config = dict(
    tie_word_embeddings=True,
    init='normal',
    init_std_up=0.0227,
    lr_mult_o=4.0,
    warmup_steps=82,
    doc_mask=False,
)
Below are experts of layer 3 (counted from 0) of a mixture-of-experts language model. Rows are named gate (a neuron's input weights, with its number), up (a neuron's input weights, with its number) and show model dimensions 288-383. Each number is 128 + 32 x the weight over its row's rms, rounded and kept within 0 to 255. Numbers have three digits each.
Before each expert's rows: a language model's description of what the expert responds to. This comes from a sample of Wikipedia text that the model never trained on.

# expert 49
It responds to: Pronouns and relative words. Clause-opening words that, which, who, where, he, it, they, usually before a verb, plus degree signs in climate tables.
gate0:103147152128069123122116140075133139158154146113074137133069161136132142112135123167119157150121130144186152087144077150126029118153207112160196135088103156129151051157102154123108158162165175085121160088147107121113150159102101123093137105143107176076090137104144164138114152161165092109
up0:129186123067127119168127182082099098125132196111061164102123197125148149123161143178102143178109138101176169113111089153094125082119153164115155181105111062097131082079139201163144187105129143122142169118095127156143142139151115141108138125160191148130195154128190119139079098141067120205
gate1:173096066114153139115144034099079131155147154148104162160107182121105127126102108148158152135069175110110126160122107129149146137137132131146145056111131117120107131072158141124079109107148080079127153121128133116146083117106138121119123088171195141111103159090098090134117090082107151147
up1:093125098099082061095134135061131128110137155145118121136091102109155120157108064137166133135172083133140144135135172147121227178121126079120104122132177138074110145100149154105126088125208156114106140126139075142142168115129112061071087119105120161199043116138169099163105142109120130155

# expert 13
It responds to: Latinate word stems. Stem pieces starting learned words of Latin origin, often after in or trans, such as scrip, spec, disc, writ, anim, form.
gate1:117119149126162126060117118198121128089135080154102050157149160156186123095133137139150117099105092141090150105127061116133067123108078139130103132126122187077125162136138132060187128164159111172104073077077103120114081054132149117185127114148120205076134122123100113115166137140203129148
up1:059045137155102076134129101154154153105139102140086085061085102119094163095178138130060127197156121134068083178156120139116122126130129128183109103120165131097105115125171110088170174158145122151169118118095118148174092072134148116138102152137196135134139158101165150125097130137173167124
gate2:110210145107142128110134127135135175127107106116153132118116156130163092126099112118139125126087157113135136119136106087144131131078134141151094200129140182110121085059125201130119098089115125070173120118136147049126127062152085134121114120101103131171166087179093123123203156178087121109
up2:108087055068110131136113149142165128177111138110137126179114145087102141174128150116128123093121131121148150102086123172140112144125125170131167044176099133132124100194107064101161098133148186211170124155118092181140158148105140155123101140161107157069091160100164139065147091091184086104

# expert 54
It responds to: The preposition of. The word of in noun phrases and titles, plus de, von, des, e.g. coat of arms of Harare, University of Idaho.
gate0:087186172153113134177144091131086143153129121121147159172120159123144096146155131105106134089145238148217125124112100116143082171173122140164095097141100138096091119118132144123096175098147097098136136071111139206148115147132131112122112133227208124119190142171206071165152136108168115058
up0:111130140134164131159143167086125112093135081147143090147110122098125120166119112147080107121120132139174089064147097107120132127162116128091108073156103119098112080121107097070036205125149126125131186142151167172078121171098166104195079096145172124151133151134182163114103163153165163131
gate1:129112131146074133114129116091202127152135114149174103146138151159123135092126122175151194144144086120165138148076110142113073139099110115135177104139126122099145216089114106097100200170140163149149119083168151109133170230170150146094108100138144109114122078143162183122162202166101087102
up1:135114141144169122209152112141090132135080089121109135090161183088117144104183086044184094160122161127093172128134088139132084131163136057083120114127142091099178137143135134099207103135192225130096131182125148086154100106142154123165084134173105183103166210147109106064107207165104126118

# expert 0
It responds to: Possessive markers and determiners. Possessive 's after names and organisations, apostrophes, and possessive determiners like his, their, its, e.g. Guard's, his father.
gate1:098121144081156140167144152161153147165061112121114120134168113126111193115089167176107109087129133116208098081143102142131125085172173182130159107159135160183151148172128187108169142132142084102092177111105081079106155100163111136099137146094159185112130124114075149071093050107148053196
up1:070130159107154080161178137105144106177103190127150118157115163176098132114167136184149151141131151113175151101164126148104165084139100124167156119154137144177131143111136154124205138174147155123079148113111177140108159173139131120095152125136139157133083064167116116149154052144115079154
gate2:108125147084119129133137171138178186149150125104115098181157129109129138102187150178146091097102164090178068187095118129156164129103189114095149080144126120126137165097125065118131164074135156036115121133108075184063077096133161119106117185129194131084137158128100128155132132116106161148
up2:125123094048142165144129076109112090096137137193131104125098124115155136122188131090104135168101146129153021094153160141119096139111150134063157077098123118116151120152114131157177139157109129196176119132171119222119109081081158138062139115122146148069139130082072172157172125139166066183

# expert 32
It responds to: Word-final inflection endings. Word-ending pieces such as -ows, -ings, -es, -ed, -ly completing a word, e.g. flows, plots, receives, Blown.
gate2:141149147176126080155129099082138163197164154082192136123152118146123122168111121124089142138207113138173191181084172112118134188163119151102106116120102119109126183139115130105111133108077070081077175032096121133207119096108117109096103099066132110124148184156156110127111105113140103118
up2:130163085130150125066133192154100140127111108133123085070100145117218101125121119194179073143083135142144122082153113111135164099183106125148121175081130134101214069085112131104137159095147115151148103129135178080114128175136093098133219073125113099132231113120152095121140049119100119148
gate3:132110145125107185161110116173163073092121159163145159133216119096068147116087097116181148098115220125148130123161118134120152218140140127147101143128177193142172123167137120116141120131170111081187124136100070147103147077120150131063192102147077189110155045087168167112176158103134151090
up3:145129120139155106125142163102066168101112127138127134101106168116198095180126135116150161123154048140093122132088133111147075111098129081126197159121093123091125149077103089100119112134129154104136119147183111119111143139118098133103064152144162069168098216164102103154097059151050135082

# expert 42
It responds to: Mid-word consonant fragments. Short inner word pieces, often g, og, ig, per, coming after a first letter chunk, e.g. Pro-g-ress, Pro-per-tarianism, F-ed-oriva.
gate2:137161122140197188135119114120071132096168141114109171116208131249111137099119129135136110155124139133207149144083068125119101130150163124109116149138156143136122093186139098185148183100098182109142105126144150106134032104146102158078156126126115145084087067136116177144061147172122129091
up2:061199182130103084182136184108160122139126108140154163114102136095140134139185143097191138114114129154084112062100131130133092126158177104108132149109125172069091105149138106117126151133157115160125128161165125182017192153112150149160128090120129112152148145148154164065139137089104197090
gate3:115122100145152102118111102113092096164104111123175183155181134013128098116148088143088082152147094114052138091122130127123171043140136135167109143120146124140132114163105127165129159111120122187076106119176127069136059156123109150150116081042126098146114098173124107092105152118061131136
up3:088165134138094178192150177131070100110160126127157166120129112103141161088081108111043111121124090184083112156126142112116133179160184114132162187134105114178167164165117161097095067190090159114142102139159136108112123165137126099166171152213155146103125058109136080127118103127176156102

# expert 22
It responds to: Single-letter word pieces. Short consonant pieces in the middle of foreign names and rare words, such as Mag-h-reb, Mag-r-uder, Pagá-č-ová, Sebas-ti-ano.
gate2:130112118115137152173137094194153141157131114095097102127041159084139181150216127099110153165132077138129115119093061121168131086096126126135108118115128068117129096181166143143136190147155178110144042175106111067143123123075153136146147110172124105088115085096078143110139088117107144155
up2:130097124139157129171148175166112151147180102194123103084112122151145145116189130112173167104096172145147151178118207131154170140153165130138119130132140109154146166134114130115173130123103058188108210138110146122116103113096156117128158124169152186179143069140116135110134085121111214035
gate3:185077084164158140161131133157171147125154128118109144127155200135125156190120177112125139131153145144124180166146130112079176127109156096135111163123126146173110094156137131140118048137128076048157173088158138117155111180158079080167104127096143153152146118163086109105157091134164085130
up3:082104071143075174154120140189158134177167128082142111159111172110126114162117099113130118136151125139127197160095108110108115176143157131110037144125149137123094090134132139029092079115085135056103167138139131140097158113167132078157137122111166137131168103113132115124238144141171154148

# expert 59
It responds to: Pronouns and word endings. Object and subject pronouns it, him, them, you, plus mid-word completions after a prefix such as Un-it, Ug-anda, and well.
gate2:146176146129116098118112148179061109194045120151111139175112154120209139081144111069176127059105103108171140161059122105142098147133134099159140135172106112137172127188129183109175174140080113137096128137151185137036136153147140137090188107121213139101144096119141180155196093137175115114
up2:127135106135155180064138093123134140151107168138134121119083192130128098132099134175103154056096203143109141148113133098118128111064143194135132164103097115103148126163126179127182145165132106130129132130162133153079164108140122150098084169120118136110102088083137141134129097120147134110
gate3:136161122113161124168139082150148158131185133096117200152144168137120143114116115102140100153194142145083127160125127129111108195161149090083109157109130114096144087131124155153071127139167112103081119127076089024156112102135098108141120137119134140152180108112166103113082079114132141099
up3:132086139144126137173136164138097130118075070115115162113127134070190213192103169190062131133191152143134145146183081104115162121159173172096138190120164169117140145189126150135085175151152111146162149090098113101124116107109176194101124072047082174139131155086126112091107169099151172147

# expert 60
It responds to: Subject pronouns, name starts. Subject pronouns he, she, they starting clauses before verbs like was or had, plus opening pieces of capitalised names such as W, Bar, Charl.
gate0:171138118152160166151112101095148099125095139125111138124123175157155137084095151144113116122081158148174122119137116144143074105082145119102122132163150135143123139061103137151127088157122126123152127112166084125108137094186146053176097163129161129072136097155135142190082118148136161113
up0:159137054133076140181122125162206140081120119140143148129222074140127111155167126195170069181105206136150185157154179154106126105096147185165114147150084170150124160181112175160103162125189112074175127155106048115120103117139169106151108144157147121131207100127177100158115135160110173088
gate1:086081084159091097099133152152118138133145057119108061090134159199075120109135143126070098070146166116096083151150147107135165095133142130081111137150105128126182139176108180069135169152115155126154138181140142075144138114097145153107117163164109110073153130122070135098170131102105145131
up1:116109038161086113155147073167155136171088135099098087115154095153169134103111149093144141136074126088125160077115143095138082166110103177125113128127152092127131133099132115147103117129116127088139104130088149128166246160150150103062169106137124106176088103177143127154097155158113074076

# expert 23
It responds to: Determiners and reference adjectives. Relative and demonstrative words and noun-modifying adjectives after the or a, e.g. which, this, same, previous, latter, following.
gate0:087097121161053137139110108148073111141145100104117124064141100087103128137147101111106087159124102145137112089156180152137117161130122105108104101138115166115103103147158111130123211050095109103152185114155095199157139121109119102091114179092079180133112173101172151148144096142083170145
up0:078089113137104155118094124105049189127191077171104101087089191145131170092149118109131174195162153171125140075158111127128057142126142126142147112143133148064094141129113122164098116117114070110178131125128124148151094152108122056112149161127038124096128133128118125120117073136134140067
gate1:155116088105098105150140152092107125184117111112117088133092167176055055089093157118152077121101070136091146125077114114116145126145189064163166078150105121137113120123130185141134153195095152140117171090172113162120108121105084109113112147131044096135159098142136156093189150114098108115
up1:039170086152144113142122155126188104151144170082118128140155106150111064172126116092117127112101185113187120112139162107174104233100135124084155154123104109099139221169109124088132095164081166115108146163100119112128135164130157110090055095097163164103092084133102110151133094104142090102

# expert 1
It responds to: Prepositions after predicates. Prepositions following a verb or noun and introducing its object, mostly to, of, with, by, from, e.g. "led to", "objected to", "disengagement from".
gate0:103166104048068045130131191171149131131128130132153105132099072137069179095123092074121114118161221115159121115151128121130184197095110152123116126149169136156104091058138140092160191117138116116130193154128138135106178207163101090214189082128180150130063106145085132138169150131111128114
up0:175179078165075059117114119154186121142110120140142132121071107089114109125152119081167103117059111106121100111151123120136114157159088154130120170136171138079105099131132153070058140118150178090135100119144211089086114173111200123124119109103077171128111135150102096100071095188150113126
gate1:082097159160106151162114139164173149185122084178083119122127102096161130141075190136086116154185146145157090163169206154121184114087084160151117129099078128116200158076132079138064142160064129113121093100090121114108152065149172135153163142158156111179136122120083089106192153083159130090
up1:130151100197045100085138079172146139104149132134154126130065164132143109093106111151153164157113154152139089186141128149144077077160142105108105134102069094123192134129145115123072067103132116103102140104121128083124170167119174107136210102151226133126151106120124113151143149183096177169

# expert 21
It responds to: Apostrophes and punctuation marks. Apostrophes before possessive s, plus hyphens, dashes, quotes and stray byte pieces, such as Charlie's, Hardt's, d'Arte, 91–88.
gate0:138112130187110133163148136195131088141048123182107131145164120054141147135110131106003124134111130159164194146149107141137162137159127185124129169126150146100086165138112152130118132140112187091085171119129078093136149122177137046137142122073132118137193149140154129157121158114116105121
up0:132133094142145159169115063165139107124140106160127130143134142108098067100135152070192143210205095119197179162132101134125211119133125137143157158139157131092120150140141073102085123097167148091146112073114114072167216136131148186132158071128141136133132164109153077173158090136062110159
gate1:158144164124147135151123167163131104178133102121095160100114153133104115143138072200167110066174084106126112143160145149158106138106172089107098095146104155083122166040131140160103151074152193125105134138128117125096154152089062150112109117129151111230053170139104136174101124092131177122
up1:108179151119131142177121165187094132130080104108157151115138124171080106103155124155136135170190130112168184169132096133148070079155167164116081085108115156116100077122153158234115085169094166146096156114086099126133186095103109167151109173184172158164110123165168095194100111130172164168